config = dict(
    experts_per_token=4,
    activation='squared_reglu',
    normalize_top_k=True,
    n_kv_head=1,
    norm='rmsnorm',
    tie_embeddings=True,
    grad_clip=1.0,
)
Below are experts of layer 3 (counted from 0) of a mixture-of-experts language model. Rows are named router (the router's row for the expert), gate (a neuron's input weights, with its number), up (a neuron's input weights, with its number), down (a neuron's output weights, with its number) and show model dimensions 0-191. Each number is 128 + 24 x the weight over its row's rms, rounded and kept within 0 to 255.
Before each expert's rows: a language model's description of what the expert responds to; "comes before" lists some tokens at least twice as common just after its tokens as in all text. This comes from a sample of Wikipedia text that the model never trained on. Tokens count by the router's weight.

# expert 63
Commas, closing parentheses and combinations like ), and ); ending list items, census figures, and parenthetical asides before and or which.
comes before: " and", " ", " which", " but", " the", " he"
router [ 95 128 142 116 132  88 143 127 140 142  93 167 175  84 120 161 134 111 113 142  94 128 170 102 166 142  99 155 109 171 119 105 134 164 111 124 167 129 158 103  81 141 161 138 144 157 150  98 105  78  90  99 126 116 110 136 115 115  93 151 152 156 127  94 114 151 121 111  99 140 138 150 155 112 135 134 160 122 135 100 126 152 122 117 111 126 127 146  94 125 127 148  77 123 146 107 135 164 123 176 145  80 109 158 139 118 126 120  94  98  96 138 163 108 137 132 145 163 144 114 137  96  84 135 113 130 112 145 149 162 132 123 152 145  93  82 124 145 141 145 160  82 103 127 145  94 133  96  89 168 147 150 117 142 151  96 150  72  94 132 126 141 155 112 129  98 148 132 157 154 146 142 132 171 116 142 133 163 148 121 121  85 149 129 139 134 152 122 121 125 124  83]
gate0 [150 152 143 132 125 149  77  99 135 102 112 117 130 132 149 179 101 125 133 119 117 110  91  82 114 107 146 127 110 167 108 115 157 145 146 147 138 101  87 130  91 154 123 160 147 137 148 132 152 131 149 141 100  99 131  98 114  90 135 159 139  91 134 110 152 113 112 159  89 142 111 158  98 126 118 127 134 125 124 116 129 120 124 182 106 136 150 172 119 143 138 139 135 135 144 154 143 122  74 116 133  84 141 121 147 177  91  97 180 123 133 147 185 164 120 121 122 145 152 170 119 116 113 150 127 132 138  87  94 137 104 156 105 135 152 138 120  83 137 129 128 105 133 168 120  80 153  75 116 117 127 115 123 108 131 142 138  99 164 139 159 153 135 141 114 108 139 161 129  73 157 117 176 150  68 160 145 148 139 123 138  72 105  93 135 119 115 145 121 130 140 117]
up0 [140  97 168 147 122 151 147 110  96 121 130  95 118 131 133 118 122 123 162 111 138 130 117 140 149 145 154  97  74 121  83 119 117 136 147 112 151  85 121  77 130 143 131 160 114 107 143 155  84 130 159 158 113 110 128 161 123 134 131 161 124 116 115 130 127 175 129 145 124 105 132 168 153 102 120 134 124 157 171 157 106 172 168 161 129 140 142 101 166 127  92 148 131 163 137 104  82 107 128 147 139 161 133  90 132 110 135  99 113 112 129 184 130 132  97 125 101 172 124 107  85 118  88 142 145 151 132 103 106  97 157 118 135 145 143 137 106 140 139 127 121 109 132  84 139 136 168 136 120 104 138 156 158 111 148 121 112 101 121 147 150 161 139 111  73 120 172  84 140 131 147 171 172 138  91 134 142 132 180 109 153 127 112 165 159  97 102 142 114 119  85 106]
down0 [152 167 106 110 143  86 109 111 107 150 126 150 174 127 123 173 116 164  90 135 152 144 133  67 105 119 119 128 112 119 101 138  97 140 152  74 138 118 124 159 120 140 131 148 113 154 154 119 118 134 122 114  97 148 141 164 135 153 129 135 112 138 130 153 124  79 150 126 164 111 121 103 152 150 185 143 130 126  92 132 105 118 137  96 100 115 121 126 174 177 155  94 156 151  87 122 145  97 117 118 102 154 142 147 139 141  88 127 121 113 105 115 162 120 143 165 113 126 124 134 164 140 120  89 127 145 145 120 135 141 134 101  68  91  97 119 126 124 122 154 126 128 110 178 129  80 210 144 138 156 176 159 118 110 111 125  93 121 112 106 132  88  72 113 138 109 108 149 118 114 143 132 114 138 146 152  96 112 124 156 165 114 107 123 147 129 141 130 160 133 129 106]
gate1 [116 122 126 132 122  98 122 127 121 149 118 111 114 132 145 139  98  81 120 141 124 100 158 130 113 138 172 170 113 121 163 149 116 120 132 141 140 100 123 162 138 150 135 133 154 144 142 152 123  89 121 134 115  95 110 147 131 151 103 133 119 116 104 145 131 149 141 110 129 110 177 167 102  72 135 118 116  73  83 100 172 166 147 118 172 132 102 116 143 102 154  86  87 160 195 174 116  96  71 128 118 139 171 142 109 152 150  96 102  95 142 163 151  73 125 118 106 109 119 160 162  85 134 134 131 136 129 143 116 159 155 146 112 150  93 107 131 111 193 108 118 126 141 106 125 156 171 100 136 131 127 119 160 130 117 100 101 109 137 128 178 155 164 123 117 124 115 119 109 109 102 126 139 133 111 152 124 159 158 146 117 114 145 146 137 143  97 151 143 106 102 108]
up1 [173 114 134 113  97 138 106 111 134 104 149 100 155 142 129 116  94 118 133 115 102 170 121 161 116 149 132 123 142 130  77 133 121 123 110 111 126 139 134 140 167 104 114 122 106 115 106 104 165 138 152  86 110 103 152 124 111 145 110 185  97 152 121  70 143 143 119 130 110 116 140 124 152 154 144 132 192 133  84 132 109 162  96 155 130 156  95 110 120 110 106 112 145 117 149 125 117 142 144  75 107 127 136 148 116  87  96 153 188 114  82 113 141 116 133 100 100 113 118 134 123 169 171 116 165 103  90 181  95 132 136 139  95  76 139 129 129 133  96 108 109 118 152 141 104 110 150 122 115 127 142 108 107 148 132 107 126 130 118 150 140  88 104 146 134 127 114 128 118 143 193 153 131 137 118 167 164 158 107  55 141 130 102 126 150 116 135 136 118  94 118 101]
down1 [ 97 157 136 106 118 120 126 165 135 149 118  82 149 150 149 142 104 122 145 119 178 110 128 127 103 115 153 110 103 142 115 161 166 116  80 152  93 128 116 162 145 131 138 109 123 125 164 100 143 173 143  99  86 127  84 124 109 155 152 146  89 126 121 111 157 118 129 101 143 102 136 119 151 132 155 148  65  80 132 177 115  76 138 158 157 131 120 179 115 111 133 129 110 130 140 126 119 114 125 146 159 115  97 131 102 109 126 150 156 137 126 130 120 169 133 113 160 108 135 174 121 136 167 170 157 107 131  92 108 162 119 132 159 130 144 102 186  97 117  86 129  96 122 155  99  83 121 138  79 133  74 101 141 146 147 120 125 160 113 149 147 105 132 114 139 138 116 125 153  78 119 120 117 117 133 122 116 120 146 105 170 136  99 158 123 162 144 158 145 107 134 137]
gate2 [127 135 130  89 131  73  93 159 127 112 133 124 125 115 176 105 121 113 105 139 125 107 149 138 146 137  47 163 120 125 101 123 118 107 200 130 134 163  96 133 131 106 139 121 110  84 103 132 135 117 144 151 126 153 111  56 115  76  83 133 169 128 163 133  94 116 122 144 129 146 152 134  95 142 144 153 132 129 170 134 114 135 111 138 148 139 165 107 102 129 111 141 154 112 152 131 117 141 173 154 127  72 132 167 160 133 150 106  83 111 150 118 161 116 149 145 121 140 121 145 110  86 117 120 128  92  95 157 150 116 137 151 135 133 107 113 104 106 133 129 137 116 118 165  97 135 139 146 131  80 139  84 146 131 133 128 109 142 127  76 159 172 132 133 127 106 114 162 132 132 131 111 143 145 138 117 128 130 125 114 146 112 137 109 111 150 155 194 123  75 135 148]
up2 [107 154 122 100 137 106 114 114 135 130 103 147 134 137 104 113 121  98 113 111 151 112 116  67 133 107 146 109 147 141 167 103 129 162 116 134 165 129 106 108 109 126 139 134 131 102 124 121 153 130 110 182  76 137 191 123 119 132  99 156 125 142 161 185 165 134 163 139  75 104 104 159 131 160 138 126 137 141 141 126 131  98 159 129  89 100 198  95  92 152 132 114 114 131 112 124  88 164 170 110 119 122 111 130 106 167 131 102 107 153 175  93 131 142 145 147 175 140 136 112 128  99 151 151 144 113  94  96 133 117 128 121 130 116  77 106 129 137 147 121 105 112 114 126 155 107 132 119 143 124 143 138 133 143 156 173 160 141 193 129 150 116 122  82 148 119 150  97 103 126  99 182 161 116 124 129 152 100 138 104 101 149  86 127 142 133 100 129 127 131 127 120]
down2 [126 135 122  86 105 107 161 133  88 112 146 123 131  95 143 134 116 152 116 162 122 109 125 136 105  87 126 128 174 146 136 127  69 137 141 170 126 104 118 149 101 120 114 170  86 109 116 161  87 170 144 128  92 140 108 124  97 126 145 150 126 123 104 150 153  95 171 138 141 140 154 130 144 126 171 122 120 150 119 102 130 137 123  96 112 131 140  70 129 125 125  90 183  86 134 147 108  93 137 158 149 165 116 123 141 109 149 152 136 135 153  93 163 155  59 134 138 108 114 149 164 110 181 116  98 139 117  76 141 127 141 166 144 144 102 132  96 107 129 133 109 121 148 117 134 106 114 118 124 130  94  89 108 115 130 144 142 178  97 119 131 131 100 149 109 103 137 118 118 150 130  74 136  97  65 114 171 139 127 136 150 114  94 167 121 127 125 125 123 143 123 111]
gate3 [113 141 150 164 136 146 156 131  85 139 125 119 184 104 129 116 130 118 125 128 142 111 114 152 141 141  85 115 123 149 139 165 159 174 118 124 114 110 127 113 114  90 116 131 120 147  90 145  87 117 101 134 113  84 103 117 119 126  86 152 118 128 127 119 166 157 182 154 147 124 150 128 124 110 116 114 172 143 193 144 167 137 123 123 105 108  81 146 122 158 180 128 135 114 102 139 153 136 157 113 128 167 124 133 148 133  76 142 153 130 133 151 101 142 124 120  88 135 161 152 114 137 154 127 121 132 137 149  91 102 123 183  91  97 107 129 119 102 138 135 137 128 170 156 163 160 167 139 105 122 139 130 130 127  96 110 130  92  65 122 140  99 165 115 206 138 127 136 148 123 113 138 159 134 153 152 130 115 145  93 143 148 159 132  89  99 165 108 126 137 125 137]
up3 [136 122 116 137 106 105 101  97 151 144 148  91 122  94  78  99 104 142 142 128 109  76 132 158 135 132 130 172 127 124 120 173 123 129 165 134 148 132 157 131 162 115 136 148 121  67 123 117  75 139 147 117 135 129 135 116 148 109 122 153  81 148 121 135 171 139  97 132  74 133 121  78 142 122 111 137 137 182  98 120 113 152 114 154 127 139 142 115 161 137 138 132 136 110  93 118 108 177 176 108  91 136 127 140 118 122 129 146 130 136 110 132 143 117 115 150 139 146 136 114 101 112 145 136 140 126 160 105 124 108 127  87 122  86 117 160 124  97  90 148 122 131 134 164 164 157 169  96 131 115  76 123 143 126  97 119 173 150 149 121 122 121 136 115 163  84 135 111  86 112 121 139 117 139  92  91 191 174 105 133 153 104 163 150 108 116 178 134 138 147 124 159]
down3 [163 112 103 139 113 115 112 156 104 123 114 111 145  93  99 195 160 117 158 132 139 116 146 133  56 107 137 154 141 187 158 158 120 143 103 134 130 125 136 152 102 136  97 156 169  49 126 114 168 168 133 148 109 121 147 127 118 122 127 140 137 138  91 121  94 117  93 120 107 151 118 102 128  60 115 138 134 144 126 106 146 122 107 150 128 151 150 157 101 155 159 106 149 133 101 116 196 118 121 172 148 126 141 112 130 123 164 143 141 158 130 132 114 157 140 144 122  97 156 127 138 156 113 155 111 117 112 125 134 136 145 108 202 149 161 139 114 155 146 101 105  99 134 115 148  99 118 141 152 116 133 136 108 110  81 159 124 120 136 131  89 110 151 117 167 126 146 134 137 100 121 123 172 174 134 143 119 131 128 162 156 112 121 138 121 121 138 147 104 144 122  90]
gate4 [117 132 139 106 150 131 163 165 160 155 148 113 112 158 136 136 147 132 117 141 137 148 139 120 158 133 151 174  90 162  98 103 134 112 122 125 116 176 168 103 108 121 127 136 145 142 123 128 104 146 108 155 100 125 101  76  89 114 169 140  87 145 157 131 152 135 136  90 104 139 111 182 130  99 128 131 128  97 120  97 150 147 135  70  51 176 165 158 149 136 113 152 123 122 132 141  97 110 132 114 118 163 164  90 108 152 100  98 154 115 132  97 138 154 121 138  98 162 140 137 100 161 155 123 108 169  90 128 166 115 158 136 116 114 110 144 132  83 143  93 129 105 117 109 127 113 138 168 126 129 132 153 151 110  94 170 130 117 155 133 134 137 107 137 118 128 144 136 150 154 136 156 141 120 132 137 116 120 162 129 187  95 148 117 152 125 113 115  84  89 160 141]
up4 [171 158 149 138 112 139 151 192 110 145 101 116 128 131 137 126 128 170 108 156 130 135 139 103 127 146 136 122 143 147 138 176 126 148 168 119 129 101 132 155 123 141 105 159 106 147 167  83 128 123 112 137 154 166 149 124 123 138 105 127 141 116 111 104  90 123 154 164 125 153 109  90  89 142 124 113 194 100 105 174 113 162 184 135 164 102 143 116  86 149 153 138 127 149 144 120 112 109  85 134 125 124 185 148 131 126 149 148 145 148 116 158 125 125 115 138 166  89 100 140 145 154 126  96 133 109 139 116 103 108  80 157 184  92 129 184 169 150 122 103 155 130 145 119 136 121 171 165  89 131 146 117 127 154 141  97 120 119 171 169 137 125  95 122 128 119 146 118 130 148 134 120 126 113 114  90 181 141 157 119 112 141 101 137 138 131 124 141 131 125  89 124]
down4 [121 124 141 166 136 155  93 130 104 103 123 134 163 132 161 153 116 150 163 118 128 105 141 154 116 170 104 124  80 108 111 120  89 116 109 143 149  71 131 129 124 152 147 101 147 134 139 176 131 149 145 153 141  96 109 149 119 102 139 109  89 149 188 150  91 120 115 125 155 115 170 145 135 113 144 143 113 111 124 180  98 159 125 117  96 144 124 108 104 138 116 111 139 138 165 130 112 141 146 127 147 142 143 122 127 162 113 119 159 172 164 146 157 132 114 140 103  67 159  99 176 161 118  83 123 116 123 125 107 106 121  93 121 137 144 135 140 126 135 176 150 109 122 114 147 143 159  94 131 143 108 147  92 144 115 159 109 139  99 145  81 132 120 105 159  88 103 128 162 105 109 129 131  98 111 122 148 122  92 174 105 128 154  85 130 125 172 152 108 102 173 157]
gate5 [114 137 149 105 103 162 142 103 121 165  97 133 145 132  68 124 123  87  92 140 125 143 122 106  60 127 149 126 156 127  62 131 131  84 142 112 127  98 103 120 125  90 144 116 128 174 112  89 108 139 138 147 120 109 118 141  85 139 140 184 180 135 157 156 136 123 146  99  87 145 156 156 137 126 161 140 128  93 146  79 149 147 137 121 144 134 130 106 115 140 122 167 103 100 120 137 136 116 141 115 137  92 158 123 130 114 135  91 149 101  96 158 139 100 125 118 163 125 117 128 151 116 135 138  69 100 170 100 122  79 170 123  99 124 129 112 120 113 146 142 118 104 166 132 152 122 127 158 135 158 135 156 123 121 138 127 109 110 102 110 133  87 129 110  64 126 136  98 130 139 151 107 121 103 118 153  88 107 128 105 156 119 122 119 177 134 162 154 149 128 155 109]
up5 [157 107 118 113 133 137 141 134 182 132 138 120 135 111 139 107 121  88 138 117 120 118 145 156 121 120 124 162 126 108 106 149 119 147 129 145 154  86 109 107 126 134 113 101 155  97 182 138 115 127 127 107 142 103 104 128 123 144 100 147 100 128 128 115 133 136 132 118 145 152 150 149 113 135 156 110 140 135 124 112 127 122 126  73 159 140 100 139 124 102 158  86  87 145 144 148 186 102  88 134 135 137 140 117 135 119  98 153 141 166 128 178 118 144 176 147 162 142 122 113 147  83 142 135 166 154 137 125 141 144 137 135 120 146  98 128  65  44 133 125 111 128 163 116 130 145 160 177 171 151 133 113  92 165 168 120 131 140 133 115  95 158 131  85 168 147  95 162 102 104 111 180  88 120 136  95 125 151 117 115 110 148 163 129  81 114 121 104 149 102 148  96]
down5 [ 88 129 141  86 147 114 118 119 108 138 155 162 122 127 164 127 125 139 167 143 117 134 148 134 169 135 150 166 154 115 136  94 142 170 103 137  98 119  83 159 157  79 126 162 105 145 120 146 165 123  91  96 152 131 129  72 114 180  93  79 136 132 162 128 182 125 145 133 158 115 162 112  99 108 131  91 103 162 119  88 134 142 154 154 138 165 105 160 100 122 134 134 124 160 124 111 142 120 164 126 159 106 100 117 140 130 153 120 131 144 148 149 158 141 122 132 107 101  97  52  91 110 119 144 125 134 112 123 134 132 142 105 138 111 120 154 129 102 125 115 142 120 137  73 138 162 125 149 130 150 151 146  92 129 163 122 152 102 135  90 148 147 125 111 139 110 124 156 164  93 117 112 115 132 158 114 121 129 120  82 142 149 162 164  93 127 128 162 114  98 146  96]
gate6 [117 139 102 156 103 120 114 153 162  99 124 134  60 114 151 167 114 122  96 127 138  94 154 178 122 114  98 141 172 144 110  98 107 123 128 107 160 158 128 110 133 145 175 106 147 138 111 157 131 112 134 152 156  96 120 134 122 134 127 114 135 104  94 140 107 147 121  96  94 161 166 156 125  88 176 142  80 149 137  87 163 137  75 150 139 128 145 139 115 169 170 117  81 127 127 108  77 119 140 150 132 125 109 113 129 141 147 136 130 125 140  95 137 107 126 133 111 116 100 191  95 131 158 139  95 139 137 149 109 137 175 164  98 173 152  93 121 160 134 108 121 146 149 139 153 117 123 105 157 128 116  97 122 106 100 146 140 173 146 115 176 162 163 171 118 130 125 140 122 126 137 140 120 131 119 104 120 145 167 122 126  93  87 120 117 110 151 104 116 145 141 131]
up6 [ 96 119 141 113 102 154 172 121  77 158 127 149 148 159 131 151 152 135 132  77 109 150  97  87 162 128 133 143  89 127 150 112 127 112 167 118 116 103 151 109 175 116  90 139 127 117 159 142 127 149 161 159 172 165 125 158 122 114 117 106 108 117 158 127 131  71 131 128 146 131  97 103 115 125 126  94 153  96  77 147  95 132  95 141 117 176  99 137 132 147 129 137 139 196 119 132 114 158  71  95 120  72 149 129 163  89 156 105 113 143 123 165  70 154 142  88 152 123 139 114 132 114 155 113  89 101 136 117 137 135  98  79 111 115 140 131 142 117 128 137 132 122 138 136  96 137 131 121 112 121 125 146 140 122 132 105  93 108 161 158 104 138 120 139 118 145 104  88 173 116 144 134 121  89 122 113 127 101 102 114 148 116 174 151 129 140 124 146 139 126 151 133]
down6 [151 119 136 124 105 136 102 147 139 125 139 144 142 130 116 150 124 151 143 206 146 145 139 139 123  98 135 128 109 169 132  97 102 121 151 113 160 142 177 142  93 153 142  96 136 124 123 117 137 121  79 162 132 123 128 160 115 108 144 146 147 119 175 108 107  90 112 132 120 117 138 150 130 189 123  78 148  88 140 184 178 134  68 139 167 137 152 111 106 108 130 147 148 132 112  95 123 140 148 107 116 135 154 145 166 128 139 159 150 103  80 113 120 137 101 149 146 165 185 123 134 126 131 112  94  94 135  98 130 158  97 144  93 171 144 159  85 117 123  85 137 107 118 180 147 132 108 154 113 103 151 105 127 146 115 109 136 121 120 116  84 155 134 160 120 148 155 154 152 117 131 115 155 148 111 136 115 134 126 154 131 140 130 134 119  71 115  85 125 101 129 115]
gate7 [119 142  79 133 113 128 127 130 127 137 138 132 118 128 157 130 169 132  91 128 121 180 175 105 152 117 116 121  95 138 150 141 169 142 148 151 158 157 139  97 139 131 129 137 122  89 123  80 132 124 139 103 120 142 122 165 160 128 154 131 133  88 119  89 132 173  69 150 146 119 143 126 169 130 176 125 100  95 182  89  95 118 150 127 113 103 138 135 115 129 117 103  69 155 120 163 123 144 119 161 179 110 106 144  94 126 111 135 102 128  84 123 127 113 130 107 122  89 136 125 172 126 121 154 124 147 125 123 128 162 105 108 131 118 123 137 105 135 161 152 178 147 106 108  95 165 126 131 120  89 171 131 125 164 132 115 103 127 122 126 185 162 131 173 137 119  72 103 137  77 168 125 107 109 113 118 127 104 124 138 153 132 147 122 115 143 108 119 108  98 155 102]
up7 [134 130  93 139 129 155  94 124  91 114  94  87 112 125 116 149 150 160 128 102 126 148 157 137 148 171 110 117 109 152 111 132 130 120 119 152 115 140 120 116 144 165 176 126 119  88 124 122 101 136 112 105 112 134 126 173 123  99 101  64 124 138 128 117  87 141  58 129 128 160 123 135 105 146 172 140 130 120 162 124 111 109 121 153 165  96 129 129  92 128 159 106 103 114 133 137 111 134 125 132 122 104 109 101 110  61 160 140 116 114  97 120 114  88 176 143 121 120 136 113 128 126 136 134 147 115 104 148 123 108 134 117  96 159 126  92 142 154 119 117 125 129 120 140  40 189 120 153 104 172 157 119 138 119 137  93 134 131 125 137 179 178 134 144 126 158  64 132 147  95 124  66  94 136 111  95 113 115 115 132 128 120 108 133 108 112 129 148 124 124 133 140]
down7 [126  87 115 141 151 159 105 102 104  85 200 127 183 162 113 136  96 126 118 166 144 143 168 111 117 166 134 142 143 147 125 160 135 141 139  91 131 153 139 163 110 155 125 165 174  99 132 168 140  94 122  99 121 155 147  76 124 116 200 111 105 138 137 103 129 128 122 114 164 125 117 102 130  92 135 132 126 116  77 137 129 144 100 133 153 136 121 105 153 144 135 118 126 129 106 118  82 161 129 105 152 148 144 139  96 125 136 133 138 144  42 106 130 142 146  95 147 104 154 108 110 108 108 167 138 127 136 133 140 121 162 103 122 121  99 126 134 118 163 118 151 165 127 107 133 135 104 130 111 102  91 149 121 138 124 140 101 113 105 154 127 111  89 102 105 156 124 101 115 124 170 149 141 138 118 143 103 116 149 130 111 134 139 136 146  73  83 151 175 142 132 143]
gate8 [111 143 140 146 129 105 168 127 114 135 147 139  74 132 127 125 119 117 106 161 145  96 128 129 157  90 103 132 105 147 126 127 149 112 137  97 137 111 204 108 137 143 115 119  62 146 141 119 141  97  86 126 125 132 136 115 102 139 154 104 118 128 146 101 106 102 106  99 151 118 127 125 138 126 115 130 119 145 164 122 176 178 142 128 112 113 120 137 144 100 137 155 143 116  73 136 123 158 115 142 130  98 153 119 164  78 144 134 114 126 142  83 131 117 107 151 106 116 144 131 156 120 129 115 145 133 110 133 145  82 113 123 120 136 126  99 185 172  66 135 135 152 161  91 154 106 116 126 130 115 113  94 123 166 113 139 151 101 127  78  99  83 165 135 168  89 147 107 147  80 150 154 123 109 161  98  95 144 136 129 161 100 114 103 107 125 179 128 135 120 121 165]
up8 [142 133 115 156 119 174 125 123 120 106  89 140 147  96  94 120 167 117  84 161 139  89  79 163 150 101 140 123 128 102 129  91 171  93 110 127 146 153 130 143 115 111 132 106 143 132 129 182 133 113 154 132 175 169 139 107 114 148 155 125 157 124 124 120 102 181  99 136 129 144 164 154 119  89 127 127 117 137 111  92 110 132 109 119 143  90 142 156 145 135 116 145 142 161 159 130 128 132 123 109 105 101 120 120 156 121 136 134  96 166 119  67 138 141 115 140 101 120 100 127 127  89 141 121 107 125 112 116 136 179 147 132 109 172 140  90  51 154  80 111 140 155  98 130 155  80 106 143 128 116 117 111 115 167 104 123 154 129 105 107  94 122 166 119  76 144 115  95 144 102 133 148 110 136 128 111 134 101 130 143 117 143 112 193 116 150 140 121 128 139 151 135]
down8 [116 131 127 134 127  94 158 152 136 136 152 113  83 157 134 137 122 138 138 138 110 112 123 164 161  99 133  91 160 159 108 126 132 143 101 155 131 121 122 103 179  87 128  78 124 128  90 141 120 129  81 101  98 152 151 116 107 128 164  72 146 157 157 111 128 107 142 174 107  92 154  96 197 138 139 121 107 124 143 133 174 132 112  99 124 108 118 112 101 158 101 115 119 139  69 148 145  99 125 101 111 115 108 136 141  50 133 116 158  84 137  99 104 143 138 125 109 142 122  86 164 145  50  70 147 149  98 149 157 149 103 141 126 108 159 100 164 135 133 116 124 121 151 119 117 110 108 150 113 128 127 119 144 139 128 127 125 122 116 106 161 153 159 118 102  91 127 128 154 131 126 122 107 128 171 143 143 148 144 124 141 122 138 158  91 136 127 119 124 135 128 122]
gate9 [ 78 153  89 141 138 125 130 157 116 125 119 157 195  92 133 135 157 220  96 122 138 107 141 126 151 140 137 141 152 148 142  99 128 107 104 155 107 114 101 122 136 153  87  67 146 145 125 167 122 135 128 161 118 121 116 150 126 145 148 130  90 111 154 133 128  81  96 111 138 130 131 139 130 123 126 154 161 136 137 112 108 122 115 130 162 123 157 153 111 134 167  91 100 130 157 163 159 129 144 123 165 113 179 126 119 148 145 128 113  97 125 111 165 113 119 111 138 111 159 113 128 146 112 187 106 106 195 122 115 182 152 133 127 127 130 133 107 144 110 100 116  97 144 130 117 129 123 159 164 157 125 142 120 140 124 106 145 143 134  85 130 152  97 110 109 100 128 100 155 120 154 113  84 170 141 135 183 162 114 106 142 104 122 158 124 115 150 116  99 122 134 131]
up9 [161  83 121 101 131  96 109 180 142 119 140 108  99 110 146 149 132 152 123 151 115 132 112 110 142 110 154 128 140 135 155 119 117 139 104 139 103 147 141 107 105 169 131 101 143 132 119 143 127 115 138 116 101  61 101 147  81 129 116 110 133 131 166 113 126 175  96 128 156 142 161 120 104 148 127 122 163 155 121  80 140 157 111 177 140 108 108 123 101 152  76 132 137 137 116 142 148  74 139 116 134 141 142 149 110 155 149 113 151  91 103 112 128 144  94 140 124 131 129 115 144 141 158  88  97 122 126 104  87 107 161 101 109 100 173  95 155 138 114  71 104 133 118 163 148 113 141 145 134 142 141 147 134 147 151 157 105 126 139 113 128 139  66 136 128  75  95  68 127 110 102 123 116 120 170 143 127 165 131 120 117 141 168 177 124 121  85 103 145 136 124  95]
down9 [156 172 144 156 115 123 101  96 155 129 122 157  98 120 111 106 110 115 134 170 142 116  98 169 102 133 103 115 124 151 111  81 154 149 108 125 119 103 114 136 141 111 125 131 116 109 114 129 118 131  92 146 113 125 148  56 109 129 123 145 104 116 166 161 134 108 133  90 141 127 115  88 120 131 134 151 101 105 147 131 187  97 172 111 118 106 130 142 137  65 138 150 102 114 120  90 113 170 121 103 138 154 146 129 152 155 133 155  93 153 117  87  80 145 117 135 143 141 121 131 116 116 127 133 137 100 144 131 102 148 146 139 117 111 105 131 140 127 160 160 108 104 136 128 132 135 101 120 195 136 181 153 124 107 173 107 139 142 101 127  99  94 138 104 131 136 155 144 175 164 109  95 166 145  84  88 123  79 117 130 151 144 129 119  99 163 137 170  89 105 120 126]
gate10 [113 143 145  76 137 123 135 137 138 107 109 146 144 154  79 194 126 104  89 122  83 135 131 133 151 157 143 122 137 161  86 153 113 149 129  96  83 118 156 137 154 132 102 153 116 119  99 109 144 116 104 127 105 149 146 129 126 157 155 115 167 103 135 133  97 152 103 138 117 123 127 124  99 136 154 102 100 130 155 124 156 118 137  93 119 103 155 117 136 107 138 138 158 123 146 115 103 137 164 108 154 116 128 149 116 116 154 139  89 107 106 135 167 129  87 176 135 151 134 122 126 104 106  95 141 157 130 130 144 160 123 117 123  87 127 109 147 114 142 170 176 134 105 175 117 167 171 158 132 147 135 148 159 156  94 122 131 138 118 137 101 139 108 130  91 107 158  95 131 132 109 144 120 107  78 110  85 128 166 181 126 122 172  86 147 137 112 153 125 131 195 164]
up10 [129 138 127 143 162 112 127 148 158 113 108 147 128 123  64 116 116 160 140 112  97 131 156 138 119 105 124 169 145 148 117 122 110 143 146 146 128  97 167  91 116 189 121  59 107 147 148 128 149 125 115 105 109 169 140 124 152 165  95 108 111  92 156  95 144  86 140 170 150 142  83 147 119 131 113 144 161 122 140 144 127 126 181 156 122  90 140 131 143 148 145 102  98 140 125 163 127 114 129 166 114 131 141 131 148 107 123 123 135 147 100 168  98 158 145 116 164 124 112 150 168 110 196 132 169 128 138 149 189 137 165 166 126 147 121 109 125 173 106  97 154 147 165  78 111 145 120 136  84 142 114 141  87 124 138 148 161 110 154 126 163 136 112 127 157 132 133 135 111 109 101 122  97 149 123 110 125 121 130 150 140 167  96 136 122 131 146 139 110 116 140 111]
down10 [106 122 149 120 105 105  94 102 100 115 169 181 114 150 153  92 141 137 131  90 117 143  85 158  98 132 108 150 114 132 112 102 152 103 103 142  93 175 129 122 157 168 112 156 138 128 136 117  68 114 152 143 106  89 149 120 171 137 131 111 102 118 109 156  94 147  95 123 137 124 138 125 134 113 109 120 104 111 141 111 137  90  99 136 140 179 120 180  89 139 165  80 134 142 118 156 117 151 133 146 112 111 135 140 132 117 119 138 144 110 108 112 164 173 134 134 116 128 144  84 139 170 121 129 145  91 118 140 115 127  62 125 160 157 159 126 119 195 133  94 149 133 120 116  94 132 149 130 184 169 108 152 108 161 161 120 137 161 137 167 139 131 115 109  89 117 144 104 119 149 136 158  80 112 127 104 147 145 140 133 107 104 109  95 126 120 139 143 129 120 115 119]
gate11 [162 168  83 174 119  89 133  95 152 140 134 126 141 103 177 109 140 124 109  96 139 147  99 139 132 104 143 172 123 143 164 143 105 104  89 124 131 166 130 144 116 139 155 125 133  86 161 131  95 128 130 102 117 175 114 102 137 148 146 162 158 114 137 126 131 116 156 120 113 117 174 169 107 104 130 138 144 107 138 143 154 109 127 140  85 108 104 164  98 176 146 169 123 124 146 137 162 130 133 120 115  79 161 143 137  98  95 121 110 122 148 123 144 113 140 169 131 108 123 113 116  90 131 130 116 120 162 118 148 122 106 172 107 112 160 143 116 110  86 152 142 101 132 130 133 104 141 145 129 142 121 140 137 124  89 114  61 127 145  84 133 159  89 137 130  95 106 146  83 128 120 168 166 130 158  84 110  93 104  86 158 102 116 119 131 106 127  98 132  95 139  96]
up11 [155 152 152 139 140 140 117 130 118 151 127 133 157 122 127 124  99 167 131 109 126 171  78 122 131 128 139 108 140 108 158 146  62 140 121 131 148 129 143 143 125 152 183 173 129 108 108 152  69 135 128 118 124 112 133 150 127 156 115 167 161 103 139 130 106 159 173 116 118 116 168 109 106 120 103 143 138 138 147  85 133  97 109 121 105 139 149 132 110 150 135 116 131 114 181 114  99 145 127 108 103  64 167 125 107  93  84 110 140  98 141 126  86 105 140 131 140 109 112 119 125  74 126 148 126 134 106 114 144 129 157 125 107 123 120 183  56 138  90 133 129  71 163 129 114 140 130 139  99  97 154 130 131 141 143 133 134 154 129  77 114 139  85 147 118 124 123 111 138 169 108 105 154 155 158 121 120  89 106 121 129  93 145 131 104 144 126 156 141  96 171 111]
down11 [102  95 106 110 147 122 145 175 128 132 149 110  96 176 111  97 114 131 135 142 166 107 135 123 145 155 147 133 110 153  89 131 139 100 154 115 106 102 135 131 139 160  94 140 145 100 129 123 120 167 122 116 151 115 121 107 100 148 112  92 100 176 114 140 111 147 119 155 132 120 141 109 138 109 142 173 143 163 125 132 147 171 132 109  96 141 124 133 141 166 138 134 139  73 145  85 140 129 105 109 151 101 121 161 108 136 114  99 103 120 144 119 116 118 132 148 127 156  92  90  74 126 129 103 138 128 148  84 164 108 128 125 127 166 190 113  78 138 129 128 133  89 141 106 116 111  94 120  98 125 141 120 131 108 122 172 175 176 125 146 113 118 138 105  99 173 169 164 176 156  86 112 139 124 137 123 118 159 137 133 134 121 137 145  69 112 146 122 161  71 122 108]